From a checkpoint of a small mixture-of-experts model trained on Wikipedia.
Size: 13 layers, width 160, 49.4M parameters.
Experts: 16 empty slots to pick, a shared expert of 64 neurons.
Below are experts of layer 2 (counted from 0) of a mixture-of-experts language model. Rows are named router (the router's row for the expert), gate (a neuron's input weights, with its number), up (a neuron's input weights, with its number) and show model dimensions 80-159. Each number is 128 + 24 x the weight over its row's rms, rounded and kept within 0 to 255. Numbers have three digits each.
After each expert's rows: "gets" lists some tokens that make up at least twice as much of what it gets as of all text. This comes from a sample of Wikipedia text that the model never trained on. Tokens count by the router's weight.

# expert 51
router:138151140125147119117132123111139149115128148080097154133166060144117134145128166147086122126119170135148143121131167147135140121116105127143152112142142128104120133129164106113135159161078128155139159113151130148103121110123092136138109115
gate1:128132166174126124120117130116129116129155104126111154096109127142125143133163148126123152167154142109159135143106167101119120141120076104101172109073121106116138134126132138131129161143071129107141134188177164188131133119144135102088102105
up1:119140116134091136129173154102128120143132123101128144203158123132116138120129164117114145180112112123164113143080120155145135146109138103162130141147088113137174172140088124109136122095109123177099158119103109098118134096091137118118113099
gate2:147121101127079122108159148162154079096125108131132144173146095146114069147139160157142124115193138078164155115154104124134148062114130104123123120108125158103122123131193147128154136148151145109113102103110119127134101128156132150134115155
up2:124093131127173151122157152134145155146142147124165118097102114147133106122148124139132124124127117136151065137097120131199137132121181118163115116131090148119074123118169135118095105116147115156136124087104150152135136140139113137108089104
gate3:124136145107144124074134170122118118144150139092123119128139105125153151128128173153101179123112127114153113086152133115155104105135151112146162148098114143117128115097103116127130174124122133097090125109135087102112099108099121112134133122
up3:127156107122144074130117106126134127159158145137137159135116127159153147115151151095119138128084113127178148063129143120172112095069143135133098142100099113100109089137108119117161122155106172128130156142142137103136147138089162136105132105
gate4:114120129115096187166179168121132155145150109110124130134153053175148123145133137160066119153090101115163153126136132105087107152126147173134097134152148153155153154115136124141133132109152119121105153131084207122086124150125133136123133060
up4:114147143062136132159144112114147122164150115185162190147122106150125089099156130123120098101140118118141128138135135118154158133147136154148147137106190169108087110122149153101164113140131105113168089104130164148109084163145100150149141130
gate5:113100139173121163121116149131103124131127145135097147151091099098103128166115123110104110115096137087073087128098132118130139126135087076118131145101119132120100084091137091094143127125092127125124116125146180114128151165107090160131104112
up5:118090126131121131130091119129122118116119110141133146105099132111091133114132117169111047130095145099103096110108104159123104188123089113108079108109113126106145095106121078123083137141079093151141125124129136168146153134101109147124116107
gate6:115136157127145088102119164147092116148107151127159125126140115123136141094173101133129130116122140100123127122125117101158126101146133123181122097112180112096106143130097149063122168112109144126132101134151077120125093137168047133115145136
up6:134136102141115140113149144117111094117100164128110112160103152121111126119141161056123147150113118136158112100166077110128125126116118126125134127147086109122094157117103118152109113144103112119130151142096179128117153138117123133126112143
gets: "d", "el", "ton", "gh", "ad", "l"

# expert 77
router:162134137144154138105151136137098128091131135133073134117144142163100127137169146149145174127121138170130120143154107179109100143110176124107130097118173118107119097112124144100153111160112107156125116097154176154141146158130125162125111166
gate1:119103123131109087065091107154143124111086145153146120170157133150179120126116171141162121127126150121153144115138165111109122126124129072131100095159107108119120086093132112114100143113157104135112123147128146127122146133097134135112136128
up1:092118126109122144142103194094129146110135136100132137094157155122144103171127083122096122126131114135128123112093122178145146127095129118167183156147145177187118122101171141145192124176104142172156122126139147109103144141123131088149111111
gate2:152110132134126099127121125134071161092135120147116112111170101081112091176128134160158149139162090142104122122174129146153123095159174133134121118131119168142118128133147122187138156076133126170132095138131112102149116094154114159087116119
up2:105160116129153109150132119122088144106101076161105135153099107103133100153126118134141120109094097106099143144114162127121157151117126148143127141101112174117120147094094153109147146133157105121058122159103119147127134121176159161136112106
gate3:134174140123100132038128131088114108134163125110178122114132147145118113159118114139115132112132133086116175097108135149137151139148137133094130125128125104115113116089117131141161138113114079130132124142148128201172098126144118148089110114
up3:124127147114104141151146145138089138168121105104134110116139137152111098087114127135101129111119123136137117080106136138106169127153111059122178101134159129120123121159123102156109139128131102089101139147135147096145109154122135109152141114
gate4:161137120163144121119102134180134137163116161138090124097111143123127099120117112139162125115143110118162099094123131129164116131108101120130120132161130132152138169125116131104157079138141103139082105115093150192110089163138145135168123142
up4:151148163146130131109120114101159114145166104134092133121117121105157133165134113124118141138152146105156100137144131138162118169125053165102132097158151122083126149096125111103158105128105125151085137156118148108174140117157134149133128146
gate5:139156144119142127162126085153161100142113174181128138114153135139082122145096100159136159098161132159107127111136121161128114095153192079131110109083178138125150111118106137144132135146132138125108107129142147124096084118157096102150133178
up5:130155106121141092085157114164118095124157107125133136131152160167149173163151136130114157119145136114158105117139120167112134125133131134099114124147062093134123128143121139106139140117116136129099123117134164163104148129165166093150121103
gate6:124098103129125147096164123137132154156121160132127140113130108118134145124147096191124168143124125148138087148120154088132130107138141137154096133137164169193150114191155154168127134095171136149076119162127155146143150096137116148146100115
up6:143131110155130114068123120119092106131101127162133087164134157131121120130072139161069131143160108145122116128141121166139186125119121192152126133121151137106139122134132102124103108123164088101126168127126155137135119062104126149125099096
gets: "am", " d", " D", "E", "d", "ev"

# expert 66
router:102135150164135109126110116118122156136143107126151102097120109123154130126109118121130120125109132151121110153179081175126083091134108137162202168122133104113135146123128083152103116126099124139114134096101114113167130137090116109099146123
gate0:155157074114132155136096125137092117143130123111135125065081101134142135099126106124177170130174094136139126100131103135106085140141107110129140116128101097148136191130106097161140132144098105115153127135125115132117100090129162079155094115
up0:106101099145106123145130207157164135145142101131121129169144172142120129156161182152129147150099106122118154127144118092163172129115176152124107098165118148098121095159135112126124118136091132157178100138139130138139151143117125131144145134
gate1:088150114118159149133125149140117095153156115151112095090125093146120075131139125114140108120118079114121127160141076122137104115152092138169151116156089112121154154151121161089140137101151119143132154100167127192135118173139135117094101145
up1:160136092115146124129119134121121114150119124084153087160125116143145092138156112105131124124145159142073159170118132118135119120100133118143088105108116178183165162121125122141144116140138129164077131153128081152171126103112131156132154116
gate2:136146141155130144121134087160147147114101117166156110146161106115136168138130123124145131117147117127113123116129138168110170126164131153147126118099110149156149137073153112167184172109142169098157122119145149095123087134128124134084126095
up2:127136163113121134129140140130146158125100126142048112112129042130128151126142099165083145134104132113100133111154136122106144115122119133130138148104135097124131117135125156100174154111128139138129150141083106113153119146121091144094111137
gate3:132144131134096155104142151161118112137057125131120116137130159078158118120098172155140150148149131126147117146125137099129109087192144115133088157144159115170123139077153120131127122122106118149147109171124140113114126146123095121125088087
up3:151144108156131156098094113135142127144150097130147118132124143170141142152140138124090120126134149142119121094116176157155081132118149113129109112129190118091109121135128114142117111080100130124131101142109115112115119144137105120129150083
gate4:120149171098123208176125120128158121116113147151087095137084102140143127127135122158122130152168095175147123131118146171101108142149092171132154136124104109139149144130127105126104134105115142101148131125169108138164106175092091111117116156
up4:129123107143134119093145130130088128102130111102147128129105161157117120131143119104176141111139108141107111150153133140114097098154116124128089112152117119155138130105109112126115087095201177181184129115103126157091096121125083128143159146
gate5:132169148167117118125116132132153124149129104153080099122115111125178114108126113123102108101108139115143155146139157115100082120183126155147108161094079140198143133109116111121139163163145130133121106107126121168141119101119164115139155122
up5:177156118134141146130143129130140124108111154123135100129181121149106123134108161091123078086191169116137104125109078159120106137155133135076092128137116128135144099147162142158105140158099133170145126119106118091150131146105111123114157160
gets: "ic", ",", "day", "ice", "ical", " Year"

# expert 23
router:131131136116147127142123134142139111148146129114143114129162135144183146099110096137154133128191132096117095098093128102179141103128137114142089104145152093157099131125098125144137134118117122091126101140113110164100112129164143101177115097
gate0:128112155136108130126108083144159152121155172119099146098135103168108102082075174162146131128147142161165128109169139122111088165159153127133106164112111145105118122159129115160160116137142077132166128151137142106106155125116109136123109185
up0:115096157150121136161156117151112152117179141146101136093135150163170090102126140150166085109130134148118153112123134100135084108147163130136168134126105111110129136150134097189104116102131113142171095128114137112131108106092106101098110093
gate1:095140131137120154135161123141099163165149151126120134151143140147128126099115140097100126116102147144100145068107141073094114165117092177135139138118137107114151100110135161089120129131146104109146147170148105135107121146132147118135115114
up1:165137111154128178117147134135110139141111113166131108111149137149136121095108114158126094105139123101170154156133134143151126116172126108153139108175130070183127157119119119116146126154089123156126123126117103150142151173129103151158160081
gate2:163103116109156092136144174154171096131136164103148124142134123101166131095123180100138154142136120125134180132145150141114189124118118114154135130111113120104084135144137110101150119125141119125130123128109151085143166132085129101099118102
up2:119164122137122172145093114113149151118074083144102135087141137161109095137111131133153141109108141139103098083119108127136106148194151137165102163076088113160135119167157110144107124157156136132108151138128136147120118122158136141142106167
gate3:116117157119102112136155123155072167153094134174137180138141134145148086104128093102169116124147155151117121076119157153138116145160129067154102116155124173127119163133156119158134114103134137128103139162096123142087103129131145134154129115
up3:127145156122193096135119146150126157057133127157060164132114112122128174134142116133126145128099142149143096120104158113077131090147153116134157135126097121114111122117149135097143154128095124123103142137160092145129161108105113110126136111
gate4:119170141105137145142145112148167117156126141103108098134135121094141169099133130121142157151118133086135115086134090111158156162122101101131081123151066103131081124118123147096147131105175138135117132104173117081096140121128181128111124115
up4:160184131109101137127145131171170107137100136088113139137121105131135165143124112118166154081105128137092109128143169134096168123162095121066115124146131148107108144125166119106123139129100141101104142096105135129155133107143135115141139121
gate5:166153156119124102161114068165111153136158124092132094103176126157151117133123154161124139152098120178091159114111138135109120139131121164092167119134106111095072115073093122139117129147134136135152113144130118089118154123117134103151122133
up5:119095168150153108138120148170110116113160142105071107136070098121151091118171108135124109160164141148185114126138147111116085089165128101143122119159142142118174153168137142144138125121135134172124139121133119132138145135096106146124125094
gets: "-", "==", "===", "\n", "=", "===="

# expert 108
router:150122101112085141172116139088103152142163118112142164105104087126120135140113117094078082113112093122116137122121135137094076127111109104157128107116114105090168172127128128116176152129134092139149141126130127138180142111126137122130136083
gate0:086148148137134145146107076159101149084126155157144135114127101160104121100154107125123132163115142116136133115074097138150109147126147144104136136127069099165106137135141121152174112147123146123131160149112069113132148124108106135167069136
up0:110151122126153102166122153101157122112155155137155158118134151149116146156128139113181088140111142154119158102108127102177107131095122130090149099120153122138149144123125100135159114135156127150093127133149152108119124123145103111139144092
gate1:118160120107132121141181126167122118138153129143164162097097085122106148113167112106127122120112120077129158090093115190160118138155113096119116111158118103069128123150124103155160138134132151143101104089098086132146102100084129139182117125
up1:144123083146158140154142144112143150151095095083150177139122147135100107145146062137146089147153116146102113072079142099157144132147126130087139072109112109131108110129103090130108130129117142095140089108147112139095102142127138107116137146
gate2:135144128140171136114079175122140124162120101131116129119138141120129083134145155107130136119106112156084120123095117129142121123125190146148099057157123096105149119112146131128132140097123095150134124164142126191127109142136133141196115110
up2:091102109144155149131093150113138111073093153124183133140127121102143142109155131102120140146160111104089148170145153128106088101136158110168130108113137158115085082133109110139160097119129144097146141135129087139161101167130134114138131193
gate3:132137118132126103145115179169117146098131120142135123120105126147145142127121150118082137111135112103141159102130114129127087130157147135071057121107096148099163158124125108134129142130123150124145099137148123140184116123150121131119153123
up3:102108107130134129176075124118103107144122097134127116123121125158109175123097151135141103144154101117147097130149121132167121159116171162144088184148123101154158130170125140172098141132126157101118085125127142109164124138097116131106100146
gate4:134140102134148147177120148143143110140109138175152105127152100135127146106126132143133118092152136106138154136136121155098105131153141099137173098147132123125074120155113165090107123148125105122190156126158124126086081129078155071153128120
up4:074109143099122063171108118147165158176118089104126139113093157136177082151135131136162131147130156101122134112112137125104142171125116130156134098180114164156170133123115089128102132121134069145082125147090147144111143095124100097154108144
gate5:141162172130130107129119122155129112157146158152158151159137104128122103141101100166134108134156096132116107132080119148131144159130115154128128085150113128166111154108149112110154123122122087165122136129115121161176132123128082122180091092
up5:154134112144161147105105093118106114144142169140112171154127147112131148095065110137145151092151105108126129095139145166130122102098159095160068143091173138112116128159136168157090128132112136123086113162196129128117120131095124092117100107
gets: "ct", "pe", "ite", "ran", "pi", "pt"

# expert 53
router:141160092094110124123074134159141075105112125074158123118118137144135141112164141180108189155133143116129123137127117088112117089141120115143125112096142119115159090175098089138117117161113106150109138148117130113108102100119128139110111108
gate0:127127143169076124141084134122156102115112107132167125148141091126088113141124128120079067131110137098093114171127093127148120108103155157179083141094161195120121122144097137154115132153144125133131122106130156151144105078163121138139104157
up0:109137094163155097111127109165133127124151134133125114127127088149099115139161086125149122156130129133114097111182134137179110119115126132120132145127089150119132071110118095126058117119158118127171128144176070078143141132123136128117143143
gate1:108146096135112127118088157162150136140136116141095177106121150141160117130089111101086152088095147115132116140169085126135130129191132095105124094150114106073117165143088103151117134121111146148122134151102115134119096139099135139151125114
up1:187071093109148113136124111101099139089140108152115118103124072131108111115148094130121091112108124163153133123123142130110082084091140105128125194127098121176108134147108164107131108118139191163160107111099097134132107143095114117136098111
gate2:069132142151140136147086108138129097134089128156092134135123118119113088118126159128087122140132108136126110136107115136148151135120130102120145161069121160120158110099118076103097115165107151106114148125113131164137155129166152162102115067
up2:123121136127144136140117149096140112142132084138130101121123116111134125117083175104145131139141157075121107184151154142112122135131152132163149125123107160129094120126122114108097120085100111111135106136133160117154138158155114123120130191
gate3:156145127137125085095096132151117099122092110108139149148172122158141157177104133133129139158113105107151149148075112097127177104135171165134129170107113166168131116138147121164134160149114151143158072174175118109140113135119100131116136067
up3:092160141106151084182149122110135102112134150156108143114089090157178143100104158161134148108143096110117149116139133104115093091151107077135133123151135170092152108163124112114111118122136191121131146185090146108094110149098110116112142096
gate4:134150066089127119110106112144102164088107117148138152116130117057156180128154128138151112080142151120126100138130139130152132124139156170173101137119119145123136157130105125143147159144119140134168133177136143127094109116147101130148133149
up4:110122123149110107127145134151096167130134123127127107125122110112117124128142144128131178143130137139107126166150101131138158126140095132091186150117126137165160154098169063107149153141128112134135097089138114109137139139130176136157108115
gate5:087109124124120147168116148145143138112150142111131124153125114125093126163136122122164184128125130135111184121201142109145131114156120123194123136146067104122102160151113151152118132084122106108120089131099148103137145110130097124133105142
up5:139132166160173128118127163140078101096181145113112120173167152106145155149113133119125125108094094126136180129154116172126144081111115169125143148144118108137105114126113089095144132114146127131147127136128131129116124118074109101174088157
gets: "st", "g", " st", " /", "rd", "ag"

# expert 87
router:082130154101085128132104127132138121108140118109116072130126152118101141160084145081129111123112100123082104105120128092130086105116138105133125142160142119121100101148129096109145124128102132119112082152094140119123133082131122127144132145
gate0:118096126115157130162124140114146092108116121132149151123101097135141111130128122131125152105117138094124137105130074107112104135090112109148164132122076109116152125181155159116147152081155097157141107130158114111098150143087081128112101129
up0:090091150132113086100101158118117158095130106155103119149152098120122181105152122130130099106126131160086155089105135085091107089153133134111101121122105147132162123130164115108101148118170128105149129116153169100117136156122164132119167107
gate1:102163094144144168122137111118120109118149079162128099090115099137127108152103191155141120144178083123128112133162100146152143123134131143143137108134109143179134128149134119170101128117133148153095101160154158090119125135111126156132152130
up1:119102124168107088145090128069120116136145119134128114141117119073116160131157112150122089129108113119146151145145105084178091086102142142182114149090128129130121185114139154135117105123108103119154163135145159099139110158113146155123115140
gate2:121138106120150136122104120155165109151128115140116071178115131106126144111097120179071125124143155094090126125081150093135124144152169114148167106097137086135109118143104141147165114143097142124132129112180109093127113123167126134109150122
up2:173157099148127107129097110086122122120088124118146095087132110142115093170149123099130110146161126156124121153128095146166141105108169143134152126115139104123134149114163162111128121125113198132097100147140132180128079119093123109096153134
gate3:138129126116076119099158132127153103077133148153134132126130129121131123148111098133110127154143146176061155080122147139186174199167123119117104120103132155108113145104094121117153130133121153115135133169131105084118108135112099112122140092
up3:138129107143188094135121113137154146147175097099126162102133117161143075151158142128119097152112130108099111120135091184135110092169111091119084095156109112129123148133164164131117080159138130092120117127100109187124145133127157130103094164
gate4:116131117105102121124110085167130107170127129093130138108128112115137128176070107116115110134129105131166104085117129163083138135116127099102131158158137111133102116143122102153120092162157071128125115104123084171170119128130140147124079105
up4:118159121152157111115130136080152123159158083130142134108104094099104130108139130125120096107142138102138106106120102175099153178140130169138107114147134117145099109134168100104132102135124145092151124109164103096141118094108136164150097145
gate5:120063143117092139120136132153126127120143145115088154119162095109139140130148127182140139104095140058115096148070116114093120119163144136107119117145118102158125104174079136125138119103180162092103155142107092141129139098138096132136153170
up5:143138150139142127132133095112100122129086165156131100184120096092146128116127104147129126156126189133121104157100148081174133119096135142151144133142092130098163145166097103134121092149110117159148146110135158136136112156140157112134118093
gets: "-", "–", "/", "–1", " –", "–19"

# expert 5
router:155122164104160144170124137165160140139119107094095101085096128110155118125092151125101139146104166124130147100173141127132124138157129159133145158100132135114066092126113134113146145139094151108158108137137120089110135104170167113093123125
gate0:098133119104135135160123105124134151121110122138100115154130093148156091108150140110124129122143174138133145112135112104135130134166147089163178118120173150154115100130133134121103141174143120154112143133156135096090140116171102100124079110
up0:153124157148150083129081111125131093116144144116145194158116152115158172166120126108148157104140146157133111150088098113131120164143117157082139144137119112105123118120131132126148146105113064133133130133152126145117114148140077119129207098
gate1:136127130150143093186147157110160114126087114121088127108126119120169135128122138073169143102142107119104144151102134083140116090142121165129102105152131130104123143105122123160125155119122138092094126158129154161157115161147108125130116088
up1:127179164076126139119141079115111127149086115082092075091138153157103087141145129090126116131155105102110124174116079117142121138121137134100127119139145147167172150143110158143134123142141134115131094129108172118071100179139122132152135092
gate2:115137164146113121129133116158118093151113131136089110119159117152162111122107095179155108103133130144111116142102185090141145094115125132121102147081105105120144166120153123134150122170130091120134129162120154156105155100147152145165101053
up2:113149096158195148084123152066134098175104120109150107143080157146097110137107112120094119124136101142129153099122140095121185161109143126118102125067110125136103118096108134130151107108134131151115157113134078136130109136146125146110126113
gate3:108126075105131135094123114150133134168073131123157104151091127084163163128120157096112135130102155112102116097158126142137085174141164137120092129134116153122137128125099119122121145131070110144168085127133166123137119138124114128090169084
up3:127095118107130125101118102103159132111119140112120103134133124138093110152137128138140135117146074131099108174118117097100135117098130150125127138154124123175156152137114132120111144081139134130111153101115100147076112146102072115117149104
gate4:098175133114123073166097111142137144105098169148135131102147138149148141091139170100126145142124186121093146117143121131140131152131101121123139141096154165130163165077076134127136150166156164118132144105151140136112130110167096132117131128
up4:163157124139132117157090096150164101115150155115081146074155165128121140120141135150103103120175121137079138137091118112165172153126086142148143128123127128159148186128102087124130148132126138140159155154126085119118138078098125156084150126
gate5:100123149092107146138117174130143172125085078097130108113112136119155140115149122152120144076149177109126119148120123130141079126127139129130080134178140086117134131087148139118129135137127127105135154104150135134116126122140161140164068137
up5:128171152169087074104129095106127140157155127148124122151162106123123107102159104106125113138081093123131106153126132104122145136126116091139134118102119182139108136135121128147144143118127127125134135149145145099139129120163101124140172127
gets: " re", " \"", "out", "–", " over", " through"

# expert 103
router:172118126123098154104101098086132103126136112138113151117120137091112123156103140084133097170131122145161151153094165177096118097112091114110120139083093109157143114104155110146135122138111133164147088152134118114161139096112104114125161163
gate0:131132146146137126096096150138136140104138127107113138124114135130146067135152167155085129141141142130175107125132106141142124129120117157083142150118153100115089167138157151138113139146153178128150122172154119098153108142146115115142138085
up0:125109112097130140119086119128095146080123158139116172140126077116163161153117119143180144078118178138112132086130105138089111177140148160152190133100133125068132127129125134116112126114122125102140123132103140142112127125111120149104107137
gate1:100149097160170118121112137125160135181120134111149153130070077108119155094101121152156123074130111139157121107089129107112128109094135139140166142119141088137094129089134142104139105097129114110144128167173121156119142141137145144121123142
up1:099127160128144089116141097134151115148111119173105121120135075158142166137092090141065138108099139107133146127109132126103160124144116135096155114149125152107116119121129116177077129128152121108119130116127103153089122121143177137126156178
gate2:117117152108114177086126143175167121136129103161127148102128114106144100120129157114103153113104114124172128102185119152115133125141151125128135103135161112153129107151140165132126113150180147145183112166136151114130117107088155148128135107
up2:139100134110144153091132175128145126164165139183100157079089106173171091138123113151157153123134110128087143097142115147133084151139138100109118144079107131132134163091149102148112109133126175096132130139139114151135126111151126167119098121
gate3:147151096106112175110116123084099116149112186111111129166150077142103127179157173131167164106138094129158146118120131162116153135173144076060125138149113156140121109118169129141110130136134122122137172095122149177123119093141172123132112123
up3:170160106126122141161100112118153167140162153103126139134141138117093149134131132129122102123101058125150105140121139160128125107125168109101149137125105089128154113114115110146127132118152108142129136127134135125130110102205132147128138152
gate4:131128108152128109151117116132127183106147138125140139110138127128141167077133099119120147094139111141133115090153101145121159071165167102140130099091165083114134163109163167111129136154135153126135130127081119152134147138163128068136080117
up4:111166082130139169141099118116089108128149172134165187134126128105090100125144107132092133136136159167133086134113161163129103141103157091130138132076130114118149128112124131088086124137121159148159080165126132157077147123117132138119142146
gate5:129155095086136140139093112134101111167139129161157137185114119128131138134166156107166123146176106133135121126087180163102133132170126154144118156109167126135145151154135154106131129102147125130133107120152147117132129082124104090134127113
up5:108146121103127127084094123107112175126137152125133111128127110116144134131156146146127172169110154108149103119050156166096122157128125116105124132141147158154160127130183137145140130139112101123143136102149135137102120128141102110094135161
gets: "ist", " 19", "ism", " part", "log", " la"

# expert 107
router:152084096094153104101132148117205151161111094107149147146078133113107132102094125122111124137129167124124124085150173082158158171098143128142129083107115143128116145096170095134110119112136119130144130090134119123130130096116118114189177101
gate1:109142136096112158116108143157138157129068095137137131135096126124176136114115150135161123135143166127103147118120173127127175085139161141103133112128138123153140128102151138147105123106168124112114111105175106139119117163124185139142129108
up1:126135124152114139127103149142131157111123141132124139150080126125128132142076144138148124102132121102169108099101194153149122158124124142119146123140143109113127157145106162137148126120131161109150146126165080156131098110150115147101145095
gate2:141151121090110149099087129111165156127127152188143134129110127111167174101135120135120125122139112127126138158110122114165123110113119135164124122176173110121178107135122136155133106125174113122131143124162134154115123106107097087144153117
up2:126164111118125116116127157112131135168141123108133109132066133121105175085096132134153139136080094131136164150084163150113118132142124126085114115146107105108105131163037097147115139139171087151117152129148099125110152138130131114144123165
gate3:129121064133129098123161113100123156103134166136142128132131149141178138118111182117143094107149150104113154110160176131126105120098093123122115161142141067129139141117108123144120149165110126111118117077087128147161162160104142088113119129
up3:144136137137130099149124124190110127113102128144125133132157118113139168148114116151131112128136145137154107144147167125104128116076125162064106126139093095153107115110134118126122132157111100094093112112118086141163109137082136149175150103
gate4:101167114128155126134136142150157125140118142127128132102117125133157124133143099133135119097124104095149110109114132167126163132130147153091156148170130104141137165086122139132105146151129165137159142149166127145166123128118101097160143106
up4:070109126136153100066134113105126122159095093108094134148145119141118142141122138146109115050130108115187150114089158145119102134080090115112148098131141099097148153087110145078085129135156117113089172139114135131081118116124135103144154139
gate5:112144132116190149120125136081196145127143104146109119104110119102089125151134094155132199139108166121090123110104129115156105096139134123124113108135105140163152094103109155127144177125126132164089113151151115132092120102118127149165154145
up5:158128116144118096106143097186117153126132165141139166126144132146145134132106138118137147143152116109121128175135127139093140114138156140135092105105139137141117090143128122114116130137166115152136133123091174108088112084192125143180101104
gate6:077142133108122146151120122151111112118126108119149149116123083133152095100071108135095142104089097161152152117067141143098109180099119145158152115113106088136113133141108092155141122074158159136136103103140125138131129113157099165130136157
up6:143140113114152120106108085123122141107103102123112096116108096154129118132122126115122154088130123064113126162107116123147127105109143149158074138144149096136132135129114112135099115141132119167107096163136122077158081080085111143133110142
gets: "l", "\n", "ry", "lin", "ll", "r"

# expert 56
router:144188173145129140176126137101141143135146120149150119147138119079107104156132104092100105141082074126129124134136092114127132111119147170089063118112139126143147095115145132115100109115146148127166106145135124153103147108157127106138151121
gate1:127158172117103138145134133129074070107143173125128141156176083128137131090097120109121112164116104152144154132153153079129133098140119151100123165161095127124144123142121114124115121120113123111134140170105181153118119103115161088134151149
up1:149125112129115118163095127116162141120134119146137149139101142143128161122083144126161170175138138147140151138094121161141121130080154089133116154109127153105126100141117150151146110101142132141163146096119101147163119180137095180109097151
gate2:136131136091105147136171100142079126085154136108143119171141128092145109132094144128168119089115158102141142138149130141132121133136119137119138131157131133127145108110123124121152128094111160103162085157145126174072132152110112117148112150
up2:130132120135106134135162090194123116137131110142147127139141100143124107129132162117162163146102100147129154128182123118135138143137130100110095126120120082139136137109138132131136099099159140126156064117136090136104094138161119128154088085
gate3:116131113138125099118106134132152123158172106138177172153085159146136159086119107144142140127100088131138151123126151150141142176129089153168126137142120111134114144108171099108147137150150120143088116122178124132132135123153141096141124123
up3:113135106110132095129088135134172117118125149147144133144135127137127100145133152113125073115097165099084146137072104106101094137120106128153159130123140137094133153137077143179173165136123109151126180148110165150129104158126072124128127135
gate4:120104103132087090170114130116138140120147120139136132128145139061091098129086150153164139152156097156148107090148098133126125132143173117165109199141146110125117124111112137138117135155152128122086123157180121148091105109112126123124126139
up4:133109117128157155131148143093124136073124096104124149169121165137150087103106093123133146127140104132130149122129129071202081120110106133136128140115103109139117122085157114156104115125121090112120132148107121132098119123147099150121143134
gate5:124127113131160100163143068177146137115139144119154086131130122156118106168134119114133127107128093149155143119139131139131135117136143134090125106110114143113165115085112137090122122138107142112167129138128149187102143151123139151121095120
up5:164103097129123139089144134101160128164120137118127134150122116105094117174158152154125170104131110100157078124160107091136145087146061104126143098128152143146159110147106146116135105116125092153157170146127118123123113102121078112084096167
gate6:091139138141127123128097168106161099132138102119110124095149111059152103139097142114127146110114114121132136100121115142196173117073105147086150134151132128096131116116095159113108151119129144104136128136117110097174126130105146131149123181
up6:122141162073130159127148105100088103153143099154120148114146109124128113136118111156093129137108163124138135144163127078100117148113134189177105123138150149151104118127130134134145083131100154100114108130150117175143119137132136190136088169
gets: "er", "ers", "é", "á", "í", " engine"

# expert 18
router:106111163061143127094101160112123117118130119107123156162116129139150146112145119142114160122095149145103125104175128124133118106119154149112137109170134144140140097164080104108086099128125117090101152140106143150123122139101121113161106106
gate0:087121121119184121130085103122110103147145132116119135101074135118098157118151088170134117111134148122084161115116152113164126157122137147144173080169058157146105121162120134173146117075124149096110134108114148120117119115145107113120124154
up0:119106112153133149142125142167127135152104116148143135120153130173166161095148167112096093160182094086119118111166139125152147149119132130092108170131169116128103157132112172114102141182173121165152117124096123123139163078123154132136123130
gate1:152141130132125116091132110103117149117131164147092163121108113169096145098115091106111138078116111155106122157132136141151100125108133098140123111134130106109146105127140119112173147114131106117087144174177123125141102074155131102128163118
up1:170103117103106149114098145098135086143147164119140135152111080145148144087113096132143127113122105120143154146157119122174118110113141115121125115096162128147089163103094123105184144168148122113138129130115154081092118098120130106150171120
gate2:151119125129129100116161147106099112171110138164133127141157091104107113079085161173136163115130116139153113097146128124133136123150082188135151149097109207076097102115132163116126140122098129125109120119154105145123114150126092141132161118
up2:108109118131119142165148108132120161157109113096113136123124078126103150097159151145134113133131140142140142130105159112112153146155118096083111085095144119173152111148160142122088138119173145121129159114098107144094124129135125179135157126
gate3:142103139107142142108113101146146098160127147177125147146153099158174144134137107172079125144132120121123104114077144161128138149139141129113131120115100126167148143178140080106112091117137130128144127126121119119096137128074137094131148163
up3:135119122150128076149090172137132152122167135115149129091112084142145076117144147122168137158121136172143115130125112147111063159102111164155138151112130120121119136113128186142117153112155112136102089138154105116121147109084118171134161102
gate4:122146102095077115093106147133135148161066111134128143150139138132151145125110124104118102123129124130154116136147134080126162129139170171132104114158125122098070093113127111144116126138156091166095139137131109146150099128152168129129119136
up4:133120154112134132136135112170158114126182162117099131127125113146147094135129101126116138136097097110150097144106139190088127209121129123072108144124112140163170172130139124138118102130158110109117108124134127122134153120135133091162159149
gate5:157135132148124178072108126131160151165123126143162129115078163107118138104114143125149137092145096091129139102142136111126147104144122156111141107184104138129151074075125119114177145170112090124151126133098158172130124110127127135136113124
up5:146140109154145083108087081120087141121141147119165111089110117161117112129149153144105136139165151122112161137130172133169104075115116131134143086168130089110108141122130097164130122123153130101098146140156150123149142109148122130125121124
gets: "li", "di", " Li", "mi", "-", "---|---|---|---|"